Experts of a small language model: 2 picks a token.
Below are experts of layer 2 (counted from 0) of a mixture-of-experts language model. Rows are named router (the router's row for the expert), gate (a neuron's input weights, with its number), up (a neuron's input weights, with its number) and show model dimensions 0-191. Each number is 128 + 24 x the weight over its row's rms, rounded and kept within 0 to 255.
After each expert's rows: a language model's description of what the expert responds to. This comes from a sample of Wikipedia text that the model never trained on.

# expert 20
router [132 153 133 130 138 155 149 136 147 105 103 145 135  96 156 106 145 153 107 155  94 103 104 110 149  96 100 160 165 141  94  95 140 103 109 149 150 138 118  86 104  94 103 156  87 111 107  99 127 102 147 156 121 156  95 148  90 107 102 152 156 153 158  96 133 127 111 133 160 115 100 122 100 124 101 108 146 145 132 165  98 143 147 146 159 153 129 152 158 135 111 156 135 128  96 135 138 108 131 164 132  98  87 155 120 122 163 154 131 159 146 111 101 126  97 119 154 102 142 166 152 144 117 105  95 102 160 108 111 101 153 113 108 154 143 150 160 147 154 155 152 104 150 113 159  93 164 163  97 147 102 117  92 127 146 156  97  93 145 147 139 126 152  83 100 113  92 114 165 109 103 124 103 107 122 109 110 101 130 160 127 118 158 101  98 160  98 158 148  88 159 115]
gate0 [ 65 131  88 108  94 148 129 121  87  94 105 123 111  91  83 125 174 127 144 107 102 122 109 104 143 131  98 174  93 184 136 115 190 121 116 165 140 146 145 126  92  83 109 100 135 138 117 116 124 147 113 136 138 135 110 115 135 113 155 105 166 124 130 121 131 124 137 119 117 102 119 132 123 147 169 110 135 122 141 161 122 122 165 155 128  89 142 148 123 122 112 127 110 129 108  94 134 104 155 116 103  59 130 169 127 124 116 151  98 140 149 137 113 128 122 137 107 112 155 136 186 128 126 154 101 144 142 115  79 109 123 124 134 121 165  87 153 130 180 146 164 121 146 132 139  93 191 126 153 155 106  99 155 148 137 117 106 134 128 140 141 112 142  87 120 110  93 102 142 122 149 124 134  98 104 116 154 108 180 144 144 108 117 127 148 142  81 114  82 149 135 113]
up0 [100  86 102 137 157 137  99  91 128 102 126 139 167 133 120  94 159 140 156 118 125  84 137 136 178 128 144 174  91 179 148 139 141 104 102 154 137 109 143 100 123 129 125 110 142 139 123 118 120 147  98 158 124 105 141 104  86  86 134 118 121 142 105 111 161 101 114 141 120 113 124 169 140 112 151 133 110  84 108 138 142 109  76 127 111 125 144 109 104 131 106  83 139 183 108 128 161 118 118  83 130 135 130 119 122 131 115 128  80 168 165 166 123 124  93 131 128 129 128  57 152 128 118 158 117 130 146 103  92 109 126 122 122 137 156 131 129 128 151 145 156 123 117 123 152 106 166 119 148 205 103 128 133 109  67 106 112  92 102 119  71 109 170 142 141 104 104 164 130 142 121 124 131 133 139 136 148 118 102 131 180 110 142 118 144 117 170 131 123 135 111 119]
"al" in "et al." taxonomic authorities, plus pipes, line breaks, commas and periods ending table rows and citations.

# expert 44
router [115 158 151 110 134 165 158 148 143 116 102 146 127 105 155  94 146 161 113 149  91 117  98 120 145 104 104 157 178 141 105  87 140  91 121 153 161 134 129  92 112  89 104 175  94 102 100 100 126  97 151 145 123 163 110 147  97 118 107 153 139 156 160  88 139 122 113 134 160 117 103 128  97 125 103 103 142 156 139 165  99 136 146 142 151 151 134 161 153 136 108 140 129 129  96 140 141 127 128 170 132 104  74 163 122 131 153 161 135 145 148 107 111 115 102 104 159 105 138 148 158 136 124 118  95  92 159 111 118 102 149 114 103 162 154 151 159 146 151 147 155 109 159 115 148 101 155 161  99 154 104 128  94 129 154 150  96  89 128 147 122 134 151 109 105 107  99 113 162 101 107 130  97 102 118 116 116 100 148 157 126 108 161  93  97 160 101 152 148  97 161 112]
gate1 [113 165 140  82 126 170 127 167 132 162 144 153 124  87 133 102  91 124 116 156  98 142 106 109  94 116 124 147 194 145 123  88 138 101 125 110 127  71 135 142 124 129 152  88 114 144 121 127  99 163 134 173 155 142 107 141 135 133 139 113 126 136 144 107 108 133  83 168 154  73 148 124 105  90 119 133 168 150 165 146 130  91 161 103 119 109 116 156 151 154 131 119 142 126 118 140 139 127 107 122 116 108  98 132 130 117 153 131 172 138 136 137 151 109 133 104 115 119 144 131 146 126  94 145 124 103 181 114 175 104 124 137 122 157 171 125 153 118 125 107 127 100 131 126 133  93 116 189 101 162 112  92 124 153 109 129 136 132  96 158 116  93 157 127 138  64 119 110 134  88 142 105  96 119 131 109 117 106 174 174 152 126 119  83 116 111 117 144 139 113 163 109]
up1 [115 171 143  79  96 169  82 157 131 162 171 145 120 111 113 120  72 112 135 146 107 156 117 111 113 130 139 132 185 199 108  69 144 125 132 100 136  98 146 148 157 119 180 135 107 113 111 149 120 151 118 172 133 113 116 152 116  98 113 109 128 167 120 142 104 145 118 144 148  76 161 148 135  90 127 132 176 119 162 138 117  92 175  89 121 119  88 143 145 146 130  96 145 139 107 132 121 136 101 120 101 118  63 119 127 114 115 121 132 127 129 127 132 127 128  83 120 121 122 130 125  98 110 152 127 149 110 116 164 110 121 142 113 126 164 132 146 123 149  98 132 116 132 153 142 119 113 164 118 170 104 114 160 131  91 133 156 120 118 150 119 133 128 138 149 100 135 112 119 117 139 135  90 126 178 135 135 136 169 158 126 167 113  84 141  99 141 125 108 100 116  79]
Line breaks before headings, en dashes in medal table rows like "Bronze medal – third place", and War in "World War".

# expert 14
router [132 159 151 128 131 154 151 130 131 108  85 143 128 101 157 109 147 161 104 156 100 105 108 100 142  89  99 142 153 142 104 103 147 110 118 156 163 137 118 106 113  85 112 142  85 114 107 110 127 101 162 134 127 164 107 165 102 107 110 160 157 144 143 101 142 135  98 140 185 110 107 132  96 138 102  92 153 150 133 153  89 142 141 142 165 146 133 153 161 127 106 146 138 138 109 144 154 101 132 153 131 111  94 166 124 117 179 158 133 141 127 122  92 133  91 123 151  95 140 163 160 149 120  98  99 100 158 118 103 106 151 104 109 170 152 136 156 156 161 158 162 107 158 114 148 104 156 167 103 143 105 128  93 129 139 155  95  95 141 143 127 118 146  98 118 108  92 123 152 114 100 119  92 111 113 104  99 110 129 150 121 126 149 109  90 159  92 152 142  92 174 119]
gate1 [155 165 120 118 151 149 132 143 105 120 122  98  95 115 151 101 103 145  96 124 123 103 104 120 148  80 115 125 113 149 132 107  91 100 142 124 168 142 140 137 146  94 133 120 128 111 120 134 149 116 148 112 117 160 121 142 137 116  90 101 145 126 111  54 147 128 129 163 152  99 131 130  90 137 118  49 151 151 161 115 108 135  88 121 135 128 145 162 123  85 100 141 154 157 122  85  78 116 130 182  95 117 154 180 116 140 118 113 123 131 139 143 157  90 129 125 167 103 140 143 163 112 100 114 127 140 130 168  62 112 135 125  89 160 143 115 124 149 154 135 149 131 134 147 131 119 112 134 141 121 167 162 113  91 157 118 103 116 127 143 162 113 131 108 133 155 132 104 135 119  95 102 139 143 131 139 111  92 172 110 103  93 134 117 118 163 128 122 173  88 157  86]
up1 [105 119 100 138 130 126 128 118 148 141 121 138 148 126 119 163 150 101 137 121 104 161 144 160 139 186 119 140 142 131 106 153 180 110 155 134  86  94 135 109 146 187 115 130 113 125 144 106 111 109 119 142 136  94 111 163 113 128 140 166  92 125 131 192 145 124 113 109 153 152 122 130 136  90 142 184 123  80  91 130 143 137 156 127 152 128 116 110 107 165 150 119 114  87  98 193 178 165 114 107 124 117 119 113 110  71 152 129 133 112 115 119 126 132 117 129  96 167 143 118  89 152 154 160 126 123 117  91 201 158 119 118 143 142  82 149 122 140 103 129 123 133 131 116 130 116 161 121 103  98 118 112 131 147  92 127 153 136 132 121 100 141 105 127 101  91 128  77 127 109 139 148 122 110 157 119 134 138 103 144 186 149 111 142 156 146 106 128 116 156  83 125]
Prepositions right after a verb or noun, such as coupled with, based on, result in, concluded with; also despite, following and table pipes.

# expert 21
router [129 153 147 140 144 163 157 136 160 107  97 139 137  98 154 108 154 157 106 151  98 105  99 112 155  99  99 156 157 138  84  99 138 112 110 151 155 130 115  86 111 103 113 158  91 113 112  97 126  96 152 159 124 154 105 158 100 114  99 150 153 143 155  99 136 124 108 135 155 115  98 129  99 122 103 109 143 141 132 154  88 137 144 148 161 144 138 153 148 133 102 153 142 133  98 126 153 115 133 156 133 100  91 160 114 122 174 160 135 159 143 105  94 131  88 121 159  96 136 162 157 150 118 106 100 105 171 109 116  90 158 114 115 159 152 155 170 159 148 159 142 103 154 110 151  92 160 154  96 144 107 120  94 134 145 153 110  88 136 150 140 134 155  95  96 117  99 118 157 103 102 121 104  95 122 109 110 104 136 157 128 118 161 105 102 159 101 156 151  97 159 121]
gate0 [131 150 156 118 130 152 121 127 129 106 105 134 116 119 125 111 126 115 125 127 131  91 118 160 124 123 102 177 143 159  85 132 101 116  78 171 169  99 110 103 123 109 115 156 124 111  93 103 113  90 162 133  78 203 112 117 111 100 122 158 135 134 152 107  96 108 130 143 147 128 138 147  62 129  91 120 143 112 115 153  77 124 110 161 128 152 141 155 111 141 106 160 159 137 110 160 156 160  94 126 154 109 128 149  79 135 147 143 158 138 170 102 116 148 109 121 170 108 142 121 110 123 142 128 141 149 134 157 104 108 143 150 110 133 114 113 127 170 145 125 126 144 165 165 141  84 132 162 120 155 111 107 124 124 161 106 135  99 134 130 129 127 174 110 110 125  81 123 148 112 128 111 107 103 138 119  61 139 164 156 130 108 130 126 131 155 146 147 148 115 187  89]
up0 [129  83 130 154 106 158 109 147  90 132 117  72 127 128 122 131 138 133 137 121 139 114 105 126 140 131 108 158 140 127 136 126 131 111 127 150 114 128 131  60 118 139  73 103 168  85 165  97 111 117 128 123 125 173  62 125  73 178 115 123 135 131 136  94 108 122 119 122 133 157 156  95 133 147  88 103 115 131 176 111 137 109 125 149 136 138 118 147 121 118 148 165 115 159 146 103  87  83 149 159 131 144 172 118 107 118 156 151 109 114 163 142 148 119 179 146  94 101 136  86 151 110  73 100 117 132 144  87 140 130 162 108 134 152 145 116 123 156 166 162 117  51 120 115 144 141 127 121 118 147  80 130 168  95 135 142 110 134 122 168 118 153 142 120 131 102 135 141 105 115 141 125 128 128 121 152  99 142 167 116 133 117 116 151 103 136 108 109 130 128 135 158]
Words finishing fixed phrases or abbreviations (if and only if, D.C., F.C.), plus years, quantifiers like other, few, another.

# expert 1
router [124 147 134 139 132 154 164 114 140 106 113 122 136  93 150 101 132 165  96 151 104 115  92 107 136  98  95 147 172 133  90 108 157 102 123 153 151 140 104  82 110  94 110 168  97 100 108 100 121 101 152 154 139 160 111 151 102 111 107 149 160 161 145 101 131 125 111 132 177 110 102 125  94 129 110 106 151 151 130 156  82 130 148 163 161 158 137 144 149 140 113 149 127 135  91 131 152 111 126 152 122 102  78 145 117 131 162 163 138 145 150 109  97 124  96 121 146 108 150 164 146 144 122 106 110  98 164 117 115  96 154 113 103 150 146 151 164 167 150 165 156 117 157 111 153  94 153 158  98 151  96 118 102 130 146 154  96 102 134 154 142 121 161  87 102 120 103 125 164 105  97 127 104 109 122  95 103 120 149 157 123 103 151  91  99 158 108 153 134  96 148 112]
gate0 [106 152 122 150  99 120 132 145 133 113 128 116 160 132 142 162 111 121 116 134 106 125 126 121 190 120 141 105 151 171 124  91 124  75 115 127 156 167 154 110 123 131 143 130 121 165 160  94 132  99 173 100 110 147  95 159 116 131 127 121 145 123 166  79 118 111 129 125 142 153 166 110 139 137 145 129 164 109 119 141  84 121  96 146 121 130 103 126 115 123 130 164 173 101 115 121  98 127 165 100 112 130 128 156 126 122 132 139 103 120 109 154 100 125 109 109 118 161 174 171 108 142 104 130  93 151 141 125 108 134 155 116 128 120 149 164 142 108 135 145 151  66 156 129  98  98 103 141 115 118 109 132 110 119 176 110 134   3 133 129 101 128 177 109 122 145 112 116 150 114 105 138 135 144 111 117 175 130 140 146 104 105 115 154 127 145 112 141 131 100 150  99]
up0 [107 144 164 104 133 154 126 140 120 118 159 151 124 137 127 145 134 151 156 127 138 152 135 164 110 117 145 104 118 192 118 147 144 145 121  97 140 118 121 136 150 113 121 147 102 119  89 130 113  99 146 112 128 132 108 112 145 136 107 129 141 142 123 167 147 142 149 105 134 144  90 103 174 106 108 123 125  91  81 132 117 126 142  91 130 112 157 134  98 160 153 166 110 142 120 131 138  99 171 124 148 100 186 101 110 123 113 124 134 130 158 117  70  83 148 134 138  91 136  94 135  84 131  54 126  76 124 141 132 133 124 120 138 119  86 110 130 176 114 152 139 166 130  99 162 125 140 143 181 109 144 137 111 108 101 131 109 145 130 109 194 159 111 105 161 128 143 124 129 164 140 149  98  94 152 118 109 119 141 100 123 148 111  79  75 134 117 138 115 167 147 169]
Short word pieces inside names and words (Havas-u, Enem-as, Comor-os), plus table pipes and conjunctions like and, of, not.

# expert 19
router [118 154 144 136 145 156 160 137 162 124 100 142 135 111 147 114 158 148  99 149 102  92 100 113 158 103 108 151 154 140 105  96 139 106  99 158 143 132 121  95 117 106 107 154  84 118 111  97 119  99 162 142 108 148  96 157  97 101 100 144 154 146 145 101 144 121 121 129 177 108 107 128 103 129 113  93 145 153 127 160  85 137 149 131 152 159 130 151 156 136 105 156 129 130  97 127 149 122 135 156 128  94  84 165 120 124 153 169 132 159 157 105 109 117 104 118 149 116 156 161 160 143 117 108  91 110 164 110 104 101 154 112  97 157 151 151 166 166 144 151 169  99 141 102 149 105 150 144 106 144 105 120 110 134 154 166 100 105 144 147 148 138 172  96  91 109 100 111 159  96 109 133 112 102 122  93 105 122 140 167 130 121 149  92  88 149 101 161 150 114 171 112]
gate1 [148 127 139 127 155  99 143 133 101 124 142 159 145 108 126 159 129 158  91 171 118  77  64 172 141 140 111 131 132  97 115 132 139 100 138 163 109 158  90 114 119 148 104 145  96 116 147  86 148 137 126 131 115 115 102 135 147 153 133 102 141 167 158 133  98 115 113  99 114 104 131  76 113 143  99 117 130 110 108 139 102 124 114 119 147 113 102 129 134 139 121 130  94 144 104 138 144 140 187 180 124 148 106 159 129 100 167 134 108 131 181 131 121 144 136 108 170 128 148 145 175  94 119 101 103 125  98 115  85 135 146 137 117  75 164 126 165 154 126 128  91  90  91 127 132 124 126 119 107 161 126 142 133 185 149 163 141 123  89 142 156  78 189 111 133 142 108 116 140 121 138 142 116 119 108 106 154 124 142 141 127  94  90 154 131 167 146 100 153 131 130 145]
up1 [126 124 122 129  75 172 111 151 165 162 127  79  92 133 139 105  94 141 128 112 111 167 158 114  90 146 137  95 144 196 148  81 172 165 130  73 154 118 146 124 165 105 141  96 126 114 102 134 112 112 128 167 135 141 162 117 159 111 140 128  94 123 126  93 127 152 106 120 129 146 120 163 137 162 154 126 134 153 168 130 144 159 138 131 161 159 160 131 115  98 159 111 152 137 120 109  81 104  85  94 156 107 146 120 150 110 109 140 135 123  78 135 111 139 118 140 105 133 113 104 119 152 133 160 153 126 117 108 161 139 159 103 168 160  75 128 108 114 153 136 125 173 154 124 145 147 149 123 137 128 139  96 113 111 112 109  94 121 162 112  82 125  55 134 145 129 155 137 148 161 125 129 128 157 130 128 115 135 109 132 133 140 137 103 146 112 116 136 103 106 127 110]
Nouns for sports leagues, military units and areas, such as Division, Town, County, Army, especially "Northern Premier League Division One" in club honours lists.

# expert 16
router [121 153 144 129 133 155 154 138 149 104 101 130 131 108 151 109 133 149 106 158  95 113 103  95 133  94  97 148 149 142 100  94 140 108 110 152 151 129 119 103 123  93 106 164  72 107 101 101 123 100 157 145 122 149 110 150  95 109 112 145 147 143 164  94 141 124  97 138 162 117  98 121 110 126 104  94 144 157 130 177  92 125 147 143 166 147 129 153 157 133 104 136 124 129 101 136 149 120 136 148 128 113  81 173 125 121 169 145 136 151 144 106  96 118  94 117 145  86 146 157 155 137 114  96 118  98 168 105 103  99 149 118 106 160 146 152 156 167 137 150 167 102 156 118 152  98 168 153 106 136 113 125 110 119 154 162 104  93 136 164 135 125 151  91  90 118  90 135 153 107 105 115 107 121 126  95 108 109 142 156 133 113 164  94  96 161  90 148 158  98 170 123]
gate1 [170 158 135 176 106 137 131 135 107  77 160 131 146 103 138 175 110 142 125 126 120 121  99 118 146 152 103 155 121 123 132 107 137 117 143 147 146 121 127 139 151 136 128 178  70 129 120 128 124 105 191 106  65 116 138 163 107 144 114 133 140 124 106 109 137 109 131 151 151 132 136 144 101 125 138 142 155 160 121 144 138 104 124 150 145  90 178 163 163 119 128 131 116 118 101 139 139  93 142 118 103 140 100 208 123 161 136 116 161 133  99 127 130 164 110 120 168 122 148 135 120 135 110 120 122 101 109 130 107 122 125  89 141 153 129 170 125 131  83 138 190 114 130 145 123 139 138 113 107 149 137  96 134  98 130 125 121 107 126 147 107 163 117 132 121 145  74  65 134  92 168 140 156 102 126 161 116 102 146 172 112 102 134 115  77 158 124 115 141 124 175 156]
up1 [ 97 134  70 107 139 109 135 124 191 177 131 129 140 154 108  74 149 140 117 101 175 134 130 111  76 113 144 108 119  89  94 127  96 122  98 132 137 125 115 109  97 130 115 101 174 151 110 133 133 131  95 168 165 137 137 122 126 146 103 127 124 131 173 135 153 115 127 117 119 138 122 101 108 155 135 124  99 117 132 111 141 190 120 123 111 154  99  72 114 138 146 163 129 175 152 110 149 169 123 145 118 107 130  81 132 127 143 124 106 131 163 153 140 105 148 107 114 131 139 123 142 155 149 137 113 155 130 150 163 129 138 145 133 104 115 113 151 141 150 142  64 125 119  97 138 116 117 142 146 134 125 142  98 150 133 128  82 150 114  84 131 106 171  93 145 111 148 163 126 138  84  89 149 122 136  95 113 137  88  97 169 124 139 114 167 126 137 138 124 133  72  92]
Colons and pipes in infobox and table fields like "Dialling codes:", "Canton:", Coordinates, Population, and numbers in table cells.

# expert 3
router [123 153 148 123 139 165 157 128 163 109 102 134 129 101 165 107 154 168 107 147  96  95 102 106 146 101  98 154 168 140 109  97 143  99 113 162 158 136 119  88 120  95 108 162  91 114 113 101 120 111 145 152 125 154 110 143 102 103 102 148 150 140 157  89 149 129 104 139 161 107 110 127  95 129 102 110 148 150 126 150  90 138 153 148 160 150 124 162 158 125 108 155 137 142  94 136 142 111 131 153 131 100 101 153 121 134 168 155 135 150 143  99  97 129  89 117 162  97 146 164 153 153 119  98 105 103 157 106 115 104 155 120 112 169 134 152 166 153 152 160 153 112 158 115 146  86 159 164  98 137 106 125 111 127 135 152  96  92 137 152 133 130 153  90  89 107  93 118 157  97 103 130 104 108 120  98 101 101 138 156 123 123 157 104 105 159 103 158 144  97 155 102]
gate0 [ 93 156 154  96 147 134 136 139 126 136 121 147 125 112 117 113 144 140 118 130 120  79 111 128  59 141 124 131 137 104 132 118 121 120  98 171 145 147 118 120  70 153 127 118 139 118 115 136  74 158  96 130 138  97 157 135 107 134 138 109 130 135 122 103 158 128 100 112 159 113 120 120 116 104 115 152 137  85 137 121  85 190 107 160 130  99 163 140 171 157 129 126  89 125 127 135 145 133 107 110 112 120 126 146 145 114 203 132 123 100 123 133 125 147 118 181 165  85  94 142 171 141 126 138 130 101 110 158 136 131 132 136 127 122 158 104 154 109 140 159  92 104 186 120 129  96 148 160 116 137  88 159 123 145 112 127  68 118  94 130 135 130 152  95 130 123 136 150 135 125 130 156  99  83  88 120 132 101 172 153 182  98 188 129 124 133 133 141 139 122 138 124]
up0 [145 111 132 131 160  89 127 110 132 120  69 142 174 163 141 101 215 177 137 124 121  88  99 148 122  94 105 110 130 146 144 154 145 171 122 128 161 126  94 103 130 128 112 123 116 131 157 116 138 109 101 147 105 124 144 114  96 133 109 149 118 139 148 108 111 135 116 159 138 100 120 155  98 158 151 139 164 134 162 128 120 115 121 136 110 118 106 152 153 157  95  87 145 136  90 166 139 134 133 125 121 139 169 115 184 138 110 106 100 126 139 160 120 110  96 151 142 131  99 163 138 161 162 134 127 126 109 128  87 157 104 102 142 139 118 140 123 138 117 161 132 115 110 137  79 153 144 110 165  90 140  96 139  92 114  85 137 138 135 155 114 134 155 111 105 101 102 133 146 131 143  93 163 137  94 108 125  94 146  78 107 130 131 125 122  55 133 144 121  81 138 115]
Forms of be and do (is, are, was, were, does) in running prose, plus table-cell pipes and commas, e.g. "as is", "There are".

# expert 0
router [114 151 147 130 134 156 145 131 147 109  92 140 139  98 160 104 148 151 112 156  96  99 118 109 140  92 110 163 161 136  91  93 158 104 122 151 162 127 112  82 112  92  98 154  88 112 107 103 125 103 144 139 131 154 105 147 111  94  98 150 150 158 152  91 130 116  97 143 166 130 101 123 103 128  97 110 142 144 144 150  94 132 149 150 171 159 135 157 160 133 114 151 125 127  96 132 148 108 132 150 132 108  88 155 129 124 167 148 137 146 143 112  95 119  94 112 162 106 153 158 140 153 127 113  99  99 152 117 124 102 151 112 108 166 147 147 162 148 152 148 148 110 157 112 167  89 163 147  94 148  98 114 100 115 147 149 105  97 149 148 143 128 152  91 107 117  88 119 173 100 109 133 106 100 131 104 101 108 138 155 132 112 167  93  99 153  93 169 150  96 157 122]
gate0 [136 119 118 135 116 172 119  64 131 109 144 154 102 134 130 135 156 147 125 174 119 124 106 120 101  78 165 147 164  99 132 137 124 130 145 137 150 128 155 139  80 162 133 119  60  87  80 115 116  96 129 132 164 175 143 136 136 118 123 116 122 131 148  94 119 104 138 114 146 134 159 145 119 153 179 130  95 151 141 138 124  89 149 145 141 124 134 125 155 111 157 127 111  99  89 164 144 111 136 148 179 146 143  94  74 105 119 139 131 115 124 133 109  99 130  90 134 144 172 115 142 141 153 133 141 130 153 154 106 106 121  54  89 150 180 166 145 142 123 143 147 108  89 137 102 108 170 138 124 128 113 118 158 132 140 113  75 124 117 140 140 155 167 104 125 119 107  93 167 109 102 107 100 121 140 131 125 121 154 116  96 141 127 117 143 146  97 141 144 138 145 109]
up0 [132 141 116 128 145  85 144 188 138 157 153 140 124 130 141 128 149 133 129  77 118 116 141 158 117 179 110  90 161 156 124  93 116 119 107 130 117 116 118 116 122 104 136 122 130 185 137 123 117 125 137 133 123 111 122 131 107 155  90 102 138 140 139 125 120  86  87 140 153 102 157 113 134 147 112 126 163 103  82 128 125 128 125 121 134 114 124 144 167 134 133 132 158 113 100 113 144 153 103 135 162 111  86 150 123 117 134 142  77 184 118 129 131 132 145 195 119 147 116 162 126  77 140 153 126 133 136 117 133 150 141 136 143 122 107 149 113 160 107  76  77 176 155 116 158 132 114 122 134 111 137 143 152 121  96 153 131 121 103 143 109 152 145 140 109 143 151 105 136 124 178 160 112  81  73 127  86 105 151 140 147  88 155 141 122 136 125 143 203  71 132 149]
Mostly the word that after prepositions ("after that", "from that"), plus sentence-final periods, articles and common function words in narrative prose.

# expert 18
router [126 152 131 125 134 145 160 145 164 102 103 130 115 110 143 110 140 150 100 153 111 112 102 117 148 107 100 147 156 129 108  85 147 102 127 162 138 128 117  85 109  90 100 164  95 110 105  99 129 110 145 153 125 152  96 157  90 109 117 154 159 141 163  95 135 114 109 122 169 108 109 127  93 132 106 106 146 168 134 173 106 141 169 144 146 147 145 181 151 132 116 145 130 130  91 127 142 123 136 163 134 120  80 165 129 127 162 154 132 164 143 102 101 123  96 111 164 115 149 151 160 147 129 100 100 111 155 129 106 106 152 133 121 152 149 143 152 145 159 156 152 109 157 116 145  75 155 160 109 143 109 116 115 119 153 147  94 111 145 164 154 134 155  99  87 109  79 117 153 115 122 110  98 100 129  96 105 104 133 167 132 122 146  85 113 147  86 160 154  96 162 107]
gate0 [158 116 102 173 102 147 109 131 122 107 135  91 153 103 125  70 135 154  91 133 128 153  74  95 190 138  89 101 142 122 134 117 157  91 116 202 142 106  87 102 138 114 101 128 138 128 135  91 125 114 140 186 153 129  99 126 172  94 137 135 158 165 138 111 122 112 139 161 141 143 143  86 144 109  94 123 111 147 147 134 117 139  87 142 119 108 119 143 163 144 152 131 126 153 106 104 151 166 137 111  76 148 100 125 140  97 155 113 133 126 148 138  70 145 142  77 155 127 114 139 133 125 111 127 125 119 122 106 141 118  85 158  90 165 127 124 114  95 154 149  99  90 154 116 140 108 106 133 114 109 123  85 143 130 149  98 120 152 149 136 161 143 150 131 101 113 119 113 134  99 125 160  95 116 112 100 116 170 157 126 142 126 124 146 120 171 120 118 132 116 121 124]
up0 [133 131 111 144 107 129 140 125 131 116 166  92 130  75 110 111 128 126 126 116 117 140 129 119 121 140 114  91 161 128 141 102 119 140 118 143 152 144 122  99 129 151 157 139 159 139 141 160 132 104 150 133 124 119  66 107 154 132 147 137 162 105 107 119 143 131 102 132 103 171 156  87 132  83 130 108 135 127 167 158 130 156 113 114 129 111 115 139 113 166 175 129 177 153 128  79 167 185 174  91  90 135  97 130 127  85 141  89 126 102 129 176  55 150 121 129 115 110 130 127  74  89 130 146 138 146 117 128 110 148  58 162 129 129 124  99  98 113 154 130 121 138 136 107 152 139 127 134 137 135 128  55 142 142 134 151 134 128 138 178 194 126 121 108 123 156 113 136 112 124 150 137 131 126 150 109 135 131  93 105 162 139 123 128 121 142 127 128 135 163 135 164]
Labels and headings in infoboxes and article sections: Personal information, International career, Medal record, Highest ranking, census, taxonomy fields like Species.

# expert 7
router [141 143 141 141 157 168 147 131 156 118 125 128 138 114 148 109 134 162  92 156  96 116  88 104 138  91 109 150 151 132  99 106 139 120 128 166 150 127 128  97 116 100 115 156  85 104 100  97 110 101 143 149 119 166 104 150 106 110  99 161 147 145 162  98 141 123 107 137 167 121 109 120 106 127 101 118 137 149 136 151  87 137 149 137 147 154 126 149 161 133 117 148 127 158  89 132 136 117 141 170 138  97  81 157 128 117 162 158 139 170 141 122  87 118  95 127 150 110 144 148 147 144 123  95  89 102 169  99 127  85 143 116 107 147 150 149 168 152 156 164 145 100 147 106 157  84 161 159 108 140 104 123 109 110 156 154  99  89 137 152 136 120 149  89  90 103 103 125 148  96 111 134 105 125 116  99 112 105 143 143 118 121 151  81  91 166  94 159 146  88 152 123]
gate1 [109 140 123 105 119 159 141 126 112  88 128 105 107 110 121 133 130  96 103 113  60 149  91 145 181 127 152 141 134 148 131 108 130 151 125 135 144 105 106 109 155 117 125 129 109 101 154 119 117 121 133 139 147 106 132 137 141 136 147 120 111 141 145 156 161 142 139 117 106 100 143 104 146 122 120 126 148 123 136 148  67 105 130 118 107 191 119 133 133 115 147 124  73 149  64 162 132 117 146 135 123  89 149 140 151 111 159 172 156 115 158 103  86 144 131 130 156 138 157 140 162 127  99  90 128  91 153 192 131  80 159 147 131 122 117 131 137 137  97  94 123 108 127  89 162 111 158 140 112 110 133 105  98 115 137 150 127 158 136 115 129 106 122  91  98 122 108  85 126 154 131 120 122  68 146 103 128 125 194 161  93 116 127 131 117 111  95 186 123  95 155 133]
up1 [ 95 131  85 146 109 141 135 134 125 121  93 165 143 146 158 117 138 136 132 153 134 106 144 162 113 102 143 137 123 117 114 156 133 142 183 126 102 131 146 142 103 105 104  83 133 168  75 181 115 104 127 127 145 153 143 115 156 132  96 124 151 120  82 140  90 138 118  98 124 149  93 122 117 191 120 143  90 131 113 129 150 178 150 134 166  71 129 146 126 138 144 137 186  90 133 163 146 149 150 169 124 124  78 126  90 150  84 139 127 170 159 134 132 111  87 145 107 126 120 103 116  99 138 102 144 143 127 125 118 151  90 134 106 140 118 116 131 130 163 106 142 174 159 135  93 132  99 146  98 107 152 141 148 168 173 111 153 121 133 141 112 155 136 144 128 170 176 150 124 126 153 115  99 161 125 112 143 115 120 130 153 118 133 140 121 119 154  97 153 139  88 143]
Word pieces inside proper names and rare words, often right after the first fragment, such as Mind-ana-o, Santa Cat-arina, Ad-ath.

# expert 17
router [134 136 136 144 155 160 158 122 158 111 115 140 129  95 147 100 154 153 108 169 104 110  83 118 152  88  89 147 160 121 100  98 142 106 110 154 149 142 130  84 105 113 104 179 104 109 106  97 126  94 160 147 112 149  93 159  93 107  89 159 154 155 153 101 145 117 113 133 169 108 119 119 104 119 100 105 126 148 123 163  97 137 158 144 159 161 128 154 153 138 116 142 140 145  98 132 159 111 130 152 129 110 103 164 113 118 167 156 141 143 140 121  98 126 104 102 166 105 145 179 147 144 126 106 100  94 161 100 103 108 161 111  98 159 142 134 164 155 141 157 152 110 146 126 158  96 163 157 108 144 113 130  97 135 151 158 109 105 146 147 126 116 151  99 101 109 102 122 168  97 112 123 102 106 137 116 114 109 132 167 117 117 147  96 101 155  93 157 155 102 159 122]
gate0 [150  95 113 159 191 102 133 183 151 134 159 135 151 104 114 121 146 139 123 104 130 140 147 138 163  98 113 176 151 141 116 124 138 130 142 120 161 125 140  80 109 132 135  95 106 127 121 130 132 136 127  93 123 129 106 120 159  88 101 161 164 140 153 151 194 102 120 201 130 145 136 171  82 164 150 103 132 136 135 108 121 139 125 102 130 126 142 152 157 110  99 125 141 136 146 165 123  83 110 131 115 115 118 106  88 130 155 119 137 137 140 112 121 142  62 147 147 145 112 139 123 174 150 119 134 123 117 156 136 103 137 127 115 124 141 181 117 155 133 100 144  81 109 124 127 107 143 143 130 116 119  94 104 128 141 167  95 130 191  92 117 170 125 107  71  80 100 139 151 107 142  97 131 101 132 115 144 162 157 137 144 115  95 132 127 133 115 119 125 116 152 117]
up0 [116  96 128 153 177 112 118 142  81 146 146  81  97  96 104 130 146 115 121 106 113 144 106 141 136 121 142 149 145 141 102 112 133 154 156 132 137 155 105  60  90 141 128 111 132 139 163 101 119 149 100  80 142 131 114 111 158  92 113 119 152 154 155 119 207 109 101 167 137 133 130 136  83 162 128 150  85 148 112 129 143 133  97 102 151 169 121 142 119 113 132 114 122 179 110 150 142  97  98 122 140 136 118 138  90 116 154 105 132 133  66 175 116 167 120 118 129 155 112 113 112 124 124 126 130 128  86 159 118 120 118 142 106 126  96 124 111 166 118 144 105  90  84 148 147 106 133 128 131 144 132 101 163 154 113 152 128 174 155  74 125 133 139 137 110  89 102 146 140 113 139 105 117  98 159 165 147 171 135 131 154 113  95 106 147 115 124 143 126  97 122 138]
Endings of German and Central European place names (Mun-ich, Freib-urg, -heim, -feld), plus German, Germany, sentence-initial On and There.